python train.py --n_layer=13 --experts_per_token=6 --d_expert=64 --router_score="softmax" --routed_scale=2.6 --router_z_loss=0.001 --vocab_size=4096 --norm="rmsnorm" --optimizer="soap_variant"
Below are experts of layer 9 (counted from 0) of a mixture-of-experts language model. Rows are named router (the router's row for the expert), gate (a neuron's input weights, with its number), up (a neuron's input weights, with its number) and show model dimensions 0-223. Each number is 50 + 10 x the weight over its row's rms, rounded and kept within 0 to 99.
Before each expert's rows: "mostly gets" lists some tokens that are sent to it at least half of the time. This comes from a sample of Wikipedia text that the model never trained on.

# expert 50
mostly gets: " ft", " km", " located", " mi", " born", " built"
router:62 32 52 56 58 57 49 62 39 50 49 59 46 59 37 57 65 71 43 49 48 33 37 53 58 46 49 52 48 50 60 30 46 45 36 37 59 46 58 49 57 64 46 39 54 51 65 48 42 50 62 58 64 52 39 35 58 41 39 47 55 33 23 56 55 64 55 39 56 32 38 47 54 54 44 42 50 62 61 48 53 71 47 37 56 65 40 39 47 38 36 36 59 47 63 67 52 50 34 58 41 60 66 64 55 55 45 54 27 49 53 54 57 58 36 52 71 53 32 42 56 69 50 45 42 40 45 51 59 66 38 44 60 53 36 66 60 51 38 36 49 37 54 51 55 38 54 46 39 35 55 61 67 35 47 55 41 53 43 53 58 44 55 48 39 67 50 43 48 59 38 55 56 80 58 78 51 47 56 46 41 50 61 42 53 40 31 58 53 54 41 41 63 68 51 46 51 48 51 51 56 48 42 44 27 42 45 50 53 45 55 62 45 58 46 39 44 38 56 51 40 49 59 67
gate0:45 53 40 45 48 51 43 59 48 52 60 54 43 50 61 57 43 44 45 40 63 59 53 55 66 41 51 39 57 56 49 40 48 35 47 40 40 34 46 28 56 47 49 39 61 76 47 40 53 50 63 57 42 34 29 73 43 51 42 54 57 33 48 63 55 47 45 42 60 60 56 49 48 54 38 55 61 61 45 53 37 53 67 37 33 51 57 58 50 53 41 34 47 54 69 52 33 37 29 46 60 37 51 58 54 53 50 43 54 61 48 70 60 58 64 39 36 47 44 49 45 66 50 51 43 68 49 46 62 72 52 41 71 40 35 33 68 61 63 44 52 39 58 56 59 49 41 48 53 40 46 60 73 53 40 63 68 64 44 51 41 45 45 54 49 42 40 54 57 45 55 57 51 52 58 52 40 55 70 50 66 59 34 54 72 48 60 37 49 71 56 38 32 36 56 55 49 43 52 29 53 57 35 39 31 51 44 50 39 49 65 44 51 51 46 56 56 47 43 50 59 36 45 48
up0:33 56 37 40 55 48 55 42 68 65 55 32 39 53 63 46 42 49 74 41 49 35 49 35 39 60 66 43 48 43 52 60 50 36 75 64 56 55 33 33 46 48 37 56 40 54 64 50 51 50 59 50 63 51 50 54 35 48 51 35 59 43 50 65 41 60 61 42 53 37 62 48 53 69 37 53 58 74 55 47 45 42 46 34 43 60 49 54 46 45 44 40 44 53 48 46 46 50 34 42 53 56 50 47 60 49 38 54 54 59 39 57 55 61 47 59 55 48 47 67 37 61 41 54 61 51 61 55 40 54 54 47 71 44 44 41 65 34 56 46 62 63 38 39 48 71 64 43 45 54 61 58 63 53 65 39 58 60 52 40 54 44 53 50 62 45 47 49 60 60 63 46 30 57 72 46 42 34 54 74 44 31 50 45 58 46 49 44 51 50 55 50 36 56 47 67 49 54 57 52 55 53 50 32 61 57 55 51 27 64 48 43 36 41 56 27 41 67 74 42 51 47 59 40
gate1:45 58 56 48 66 46 59 62 53 33 45 42 46 34 78 36 52 38 53 41 51 49 34 63 57 64 49 34 55 66 43 37 42 42 53 55 69 40 52 56 43 59 46 41 49 49 53 56 41 46 41 46 66 40 36 56 44 41 69 51 47 60 64 40 46 56 43 49 43 42 46 50 55 36 32 39 32 62 65 61 31 53 45 53 48 63 51 58 43 40 52 52 45 56 71 53 49 59 46 52 49 48 27 54 52 51 48 48 49 58 58 52 40 60 32 29 54 48 55 52 62 48 39 59 65 42 65 40 58 39 73 51 64 47 67 37 70 65 36 52 59 44 63 66 27 62 50 56 71 52 36 63 56 33 51 53 46 59 49 32 53 69 55 43 64 39 55 56 40 36 59 62 47 53 43 63 40 51 64 40 53 49 49 41 47 55 59 55 40 33 66 64 59 62 40 59 69 56 54 46 53 50 54 45 53 64 44 56 48 46 41 50 49 60 65 50 53 57 54 61 51 41 60 45
up1:47 35 52 59 45 52 33 40 40 71 45 35 49 45 40 45 40 40 51 38 51 47 60 61 50 54 48 59 53 64 49 59 59 45 54 69 51 47 49 50 52 43 50 68 48 53 44 50 71 46 54 68 69 61 48 66 80 33 52 52 40 38 56 37 53 36 60 56 55 46 35 45 50 46 40 40 79 41 47 56 48 45 38 40 38 36 64 41 54 49 41 60 47 56 40 60 52 46 49 64 63 61 39 44 40 47 48 62 40 20 37 56 50 30 47 48 34 55 47 53 52 55 49 36 30 40 61 47 56 44 55 38 50 66 51 56 52 59 59 59 41 54 30 71 56 53 49 47 49 68 55 45 61 55 44 49 63 49 47 57 53 49 41 62 53 59 47 51 52 28 42 59 44 49 44 56 68 56 68 43 59 46 49 63 53 41 27 50 58 50 39 56 68 38 56 46 40 48 46 75 63 40 49 52 53 42 48 67 64 55 48 60 55 50 41 47 48 46 56 54 21 48 59 51
gate2:49 43 53 62 68 37 58 48 40 49 50 62 51 53 55 29 36 57 51 57 43 52 50 47 59 51 53 58 59 56 48 51 54 45 54 47 56 55 28 45 64 55 60 32 60 63 38 55 61 50 50 55 55 28 37 55 58 47 37 71 54 60 46 40 51 79 41 55 49 57 69 62 48 48 39 48 59 48 41 46 57 42 50 27 49 42 49 39 55 42 43 28 58 33 75 45 56 57 55 66 35 36 56 41 56 57 29 46 50 76 30 64 65 61 42 49 49 52 43 47 59 54 45 55 45 45 41 55 32 36 59 53 49 51 49 69 67 46 36 38 60 34 34 45 48 63 42 51 40 50 29 48 57 58 49 51 63 35 49 25 40 50 38 48 52 39 64 38 49 48 31 47 48 46 48 52 58 34 62 58 55 49 45 50 59 54 51 48 35 40 50 53 45 57 45 55 24 59 40 39 43 60 46 48 49 54 50 44 68 46 42 57 27 46 54 55 55 54 52 51 44 52 41 61
up2:36 61 48 53 42 60 55 51 45 53 47 50 52 42 38 64 44 58 36 27 56 58 38 54 52 51 66 42 59 46 57 69 54 61 66 73 40 53 39 34 52 34 43 43 46 58 44 52 51 35 51 67 60 30 45 51 65 42 41 54 58 47 61 63 51 48 54 58 39 62 52 54 32 51 54 52 39 54 46 62 45 32 54 39 53 50 59 61 36 49 59 68 51 36 38 61 42 47 69 44 48 54 50 51 53 33 56 42 34 48 44 53 51 46 44 37 48 61 45 41 67 42 49 46 59 59 44 30 37 73 40 39 63 44 51 48 67 44 52 43 61 49 70 46 46 50 58 40 35 52 56 57 55 51 47 32 49 49 48 56 48 59 59 61 57 47 54 40 69 61 62 48 68 48 48 66 29 57 42 57 29 69 37 50 59 40 55 53 55 42 44 34 47 43 56 56 66 53 56 69 49 38 58 49 45 65 35 52 52 42 50 49 38 60 42 60 29 55 25 41 52 54 57 31
gate3:63 55 48 55 49 63 43 52 67 54 48 62 49 35 53 53 52 46 57 57 42 49 49 71 42 52 53 45 57 37 54 49 53 59 69 64 57 50 44 61 50 31 44 43 67 45 26 66 65 72 42 53 56 32 66 51 46 60 75 75 50 48 57 61 68 59 37 56 49 39 50 41 67 50 43 56 33 43 50 35 42 47 47 60 33 51 49 52 54 43 48 55 48 57 52 52 37 62 35 47 57 47 48 52 60 23 53 31 23 51 60 66 40 49 51 64 39 52 39 44 52 45 54 39 51 48 45 59 60 66 56 67 44 22 42 51 26 52 39 39 49 44 67 54 50 48 51 67 39 19 49 55 44 51 49 49 49 55 62 56 43 48 51 51 34 57 60 36 56 54 50 46 51 43 51 53 37 49 57 37 58 63 54 58 64 35 53 40 54 54 55 53 43 55 33 61 53 51 46 56 50 54 54 59 60 48 55 49 54 60 42 50 43 43 46 51 50 32 55 54 46 52 74 65
up3:61 59 49 66 41 43 52 49 52 48 65 59 46 45 60 40 54 32 50 41 48 37 57 62 49 40 40 33 39 52 44 64 51 52 39 60 54 57 50 65 45 54 51 56 55 61 50 50 61 32 24 69 43 52 39 45 63 39 48 48 46 43 51 53 51 54 49 67 59 63 56 58 48 46 50 36 48 51 40 46 47 40 54 47 64 48 58 58 55 50 52 62 38 42 58 47 76 24 56 63 47 51 33 44 43 53 41 59 77 63 54 43 34 35 53 73 58 55 51 67 46 57 75 34 48 68 65 48 67 35 49 45 28 60 70 44 46 64 42 55 52 47 64 42 39 34 50 51 57 49 49 40 46 57 36 61 41 34 58 31 42 53 48 66 68 48 35 51 50 60 36 32 56 50 57 57 57 48 52 63 45 54 56 55 59 50 44 55 55 59 60 50 53 41 34 44 49 33 30 51 49 40 72 49 48 39 53 46 44 40 58 41 49 54 69 39 53 45 55 46 49 50 45 41
gate4:51 52 43 45 48 60 41 40 48 48 58 66 64 50 41 47 49 44 45 32 40 61 39 71 58 61 58 65 51 42 56 45 45 53 47 48 59 45 52 41 47 46 49 51 63 52 76 59 53 32 51 37 67 41 52 51 39 41 55 51 40 71 53 61 65 50 50 38 38 54 47 46 70 64 38 45 50 54 50 47 35 46 50 51 61 50 45 32 50 54 65 50 47 38 48 46 39 40 71 49 40 70 45 50 77 54 51 59 60 44 64 45 53 50 35 58 43 55 31 46 54 19 50 32 73 56 40 39 48 63 56 42 57 34 50 60 56 76 47 36 47 53 54 44 54 66 64 55 49 27 55 52 40 65 47 52 56 43 48 49 64 62 47 63 39 53 47 46 66 48 53 55 55 48 44 50 62 40 52 65 50 47 59 48 56 41 27 38 55 60 44 36 51 41 44 47 35 46 71 45 53 61 46 49 34 49 55 44 71 38 56 53 63 44 40 37 37 61 64 55 55 42 54 57
up4:53 57 53 49 71 40 53 57 44 60 38 52 44 59 56 48 56 55 63 34 66 22 52 48 30 42 61 55 49 48 54 51 43 57 55 42 65 49 53 31 48 43 43 57 56 51 64 35 59 60 53 61 26 53 34 62 23 63 38 51 28 39 47 54 46 54 58 43 48 62 55 45 48 40 48 36 50 54 56 43 47 47 60 45 46 54 53 35 59 72 43 60 48 55 39 50 47 29 68 62 75 57 54 56 46 47 49 41 64 53 42 43 50 49 37 43 59 48 46 48 51 52 47 44 42 36 57 64 55 58 44 56 64 62 47 43 38 45 51 41 23 52 48 46 38 53 36 40 48 56 46 39 66 52 62 61 44 51 50 57 71 60 46 46 46 57 42 45 54 34 68 44 46 46 61 55 52 35 44 64 36 43 36 51 62 39 54 47 27 48 49 10 32 51 55 49 55 37 38 48 44 48 50 68 54 54 52 40 58 54 57 43 60 57 58 54 49 63 55 44 40 37 56 49
gate5:44 51 59 53 48 40 58 41 53 42 60 47 39 56 43 56 63 53 55 42 53 52 59 45 51 31 63 43 32 58 52 57 57 54 38 58 57 45 47 52 51 57 43 55 79 38 36 33 55 50 54 59 52 24 62 47 74 39 56 61 42 52 56 48 54 63 36 39 42 49 61 61 45 60 55 42 58 54 49 53 45 52 28 39 40 55 62 57 26 47 46 40 47 61 45 42 49 57 57 54 31 45 59 44 59 51 56 44 66 36 37 65 52 54 42 59 60 78 58 43 39 59 57 44 41 49 59 47 48 44 55 25 49 60 47 78 55 38 53 52 44 54 49 40 65 42 63 39 51 57 63 50 41 39 32 56 66 42 70 55 60 68 50 38 48 43 65 55 33 41 73 49 34 43 60 53 64 49 38 42 42 54 39 51 49 57 53 44 50 53 45 62 51 48 51 34 44 56 38 67 46 36 39 58 41 48 50 64 55 33 64 45 38 44 32 48 54 54 58 44 66 53 66 50
up5:55 60 57 43 40 60 55 56 44 47 42 56 50 48 47 46 50 53 32 51 48 57 43 37 41 49 51 52 70 52 57 32 52 30 50 46 66 68 58 49 57 58 50 46 46 46 49 32 74 37 38 53 61 45 59 53 44 60 45 59 45 43 41 61 40 47 46 53 39 43 43 56 48 47 29 46 50 35 38 54 65 50 46 52 46 46 46 48 40 46 50 28 40 58 55 30 64 67 53 52 50 38 43 28 54 56 65 45 55 51 55 64 57 75 64 38 40 56 51 50 73 48 71 48 46 65 38 53 56 49 39 53 50 57 42 65 25 56 35 37 46 46 30 43 59 69 44 45 43 54 56 59 41 46 63 45 60 64 40 60 51 52 36 62 51 56 64 64 55 52 51 58 40 47 41 34 52 53 63 48 35 34 69 67 44 44 34 64 39 52 41 40 47 52 23 72 38 46 60 44 36 56 49 67 46 53 50 62 52 37 56 54 52 58 59 48 50 44 44 45 31 52 59 43
gate6:52 58 43 49 35 43 58 46 40 56 46 76 31 69 40 64 34 55 44 46 62 56 40 70 43 43 58 50 46 51 52 39 44 51 63 67 53 49 54 68 38 53 37 57 52 46 63 59 41 47 41 57 55 38 45 57 39 48 57 52 49 48 41 64 42 57 64 42 71 41 69 39 47 57 33 53 63 66 60 38 60 41 56 68 42 51 59 56 51 46 56 37 61 52 46 49 48 45 36 46 56 65 52 31 42 50 55 54 41 51 55 40 41 75 53 52 59 42 42 77 63 49 49 58 43 49 45 54 49 40 40 37 51 56 54 38 56 64 39 49 46 51 43 48 63 37 43 54 36 49 41 62 61 53 57 56 43 46 69 54 49 50 35 32 61 48 54 49 49 47 56 49 46 50 67 77 57 34 52 56 44 42 43 65 77 30 60 34 55 39 70 51 37 42 60 45 52 58 43 54 60 57 66 43 36 33 40 46 43 45 46 54 44 59 61 42 59 45 68 54 36 39 49 41
up6:53 48 54 28 64 56 37 45 27 68 41 62 39 48 51 52 34 48 33 51 45 61 39 47 22 53 43 58 40 49 45 48 61 53 43 52 39 49 50 33 46 48 44 44 50 43 52 60 39 42 51 28 63 47 52 51 40 54 69 41 52 34 33 50 34 61 57 25 47 36 58 52 53 62 48 47 67 54 46 45 45 54 68 42 51 48 56 51 40 49 50 49 24 50 44 48 54 59 51 42 65 57 46 67 29 41 42 49 47 66 50 51 48 52 63 47 49 56 58 62 52 36 54 55 58 47 47 35 46 42 47 36 34 63 46 38 57 53 51 50 48 49 50 70 63 28 69 47 35 49 63 49 64 45 48 72 40 51 53 52 44 59 61 26 53 61 48 51 33 43 47 50 46 58 47 31 60 51 61 48 52 43 48 60 39 40 46 45 57 59 60 39 58 44 57 43 47 50 49 50 46 35 50 45 67 43 61 23 58 50 51 28 40 61 45 61 43 48 58 57 30 41 38 35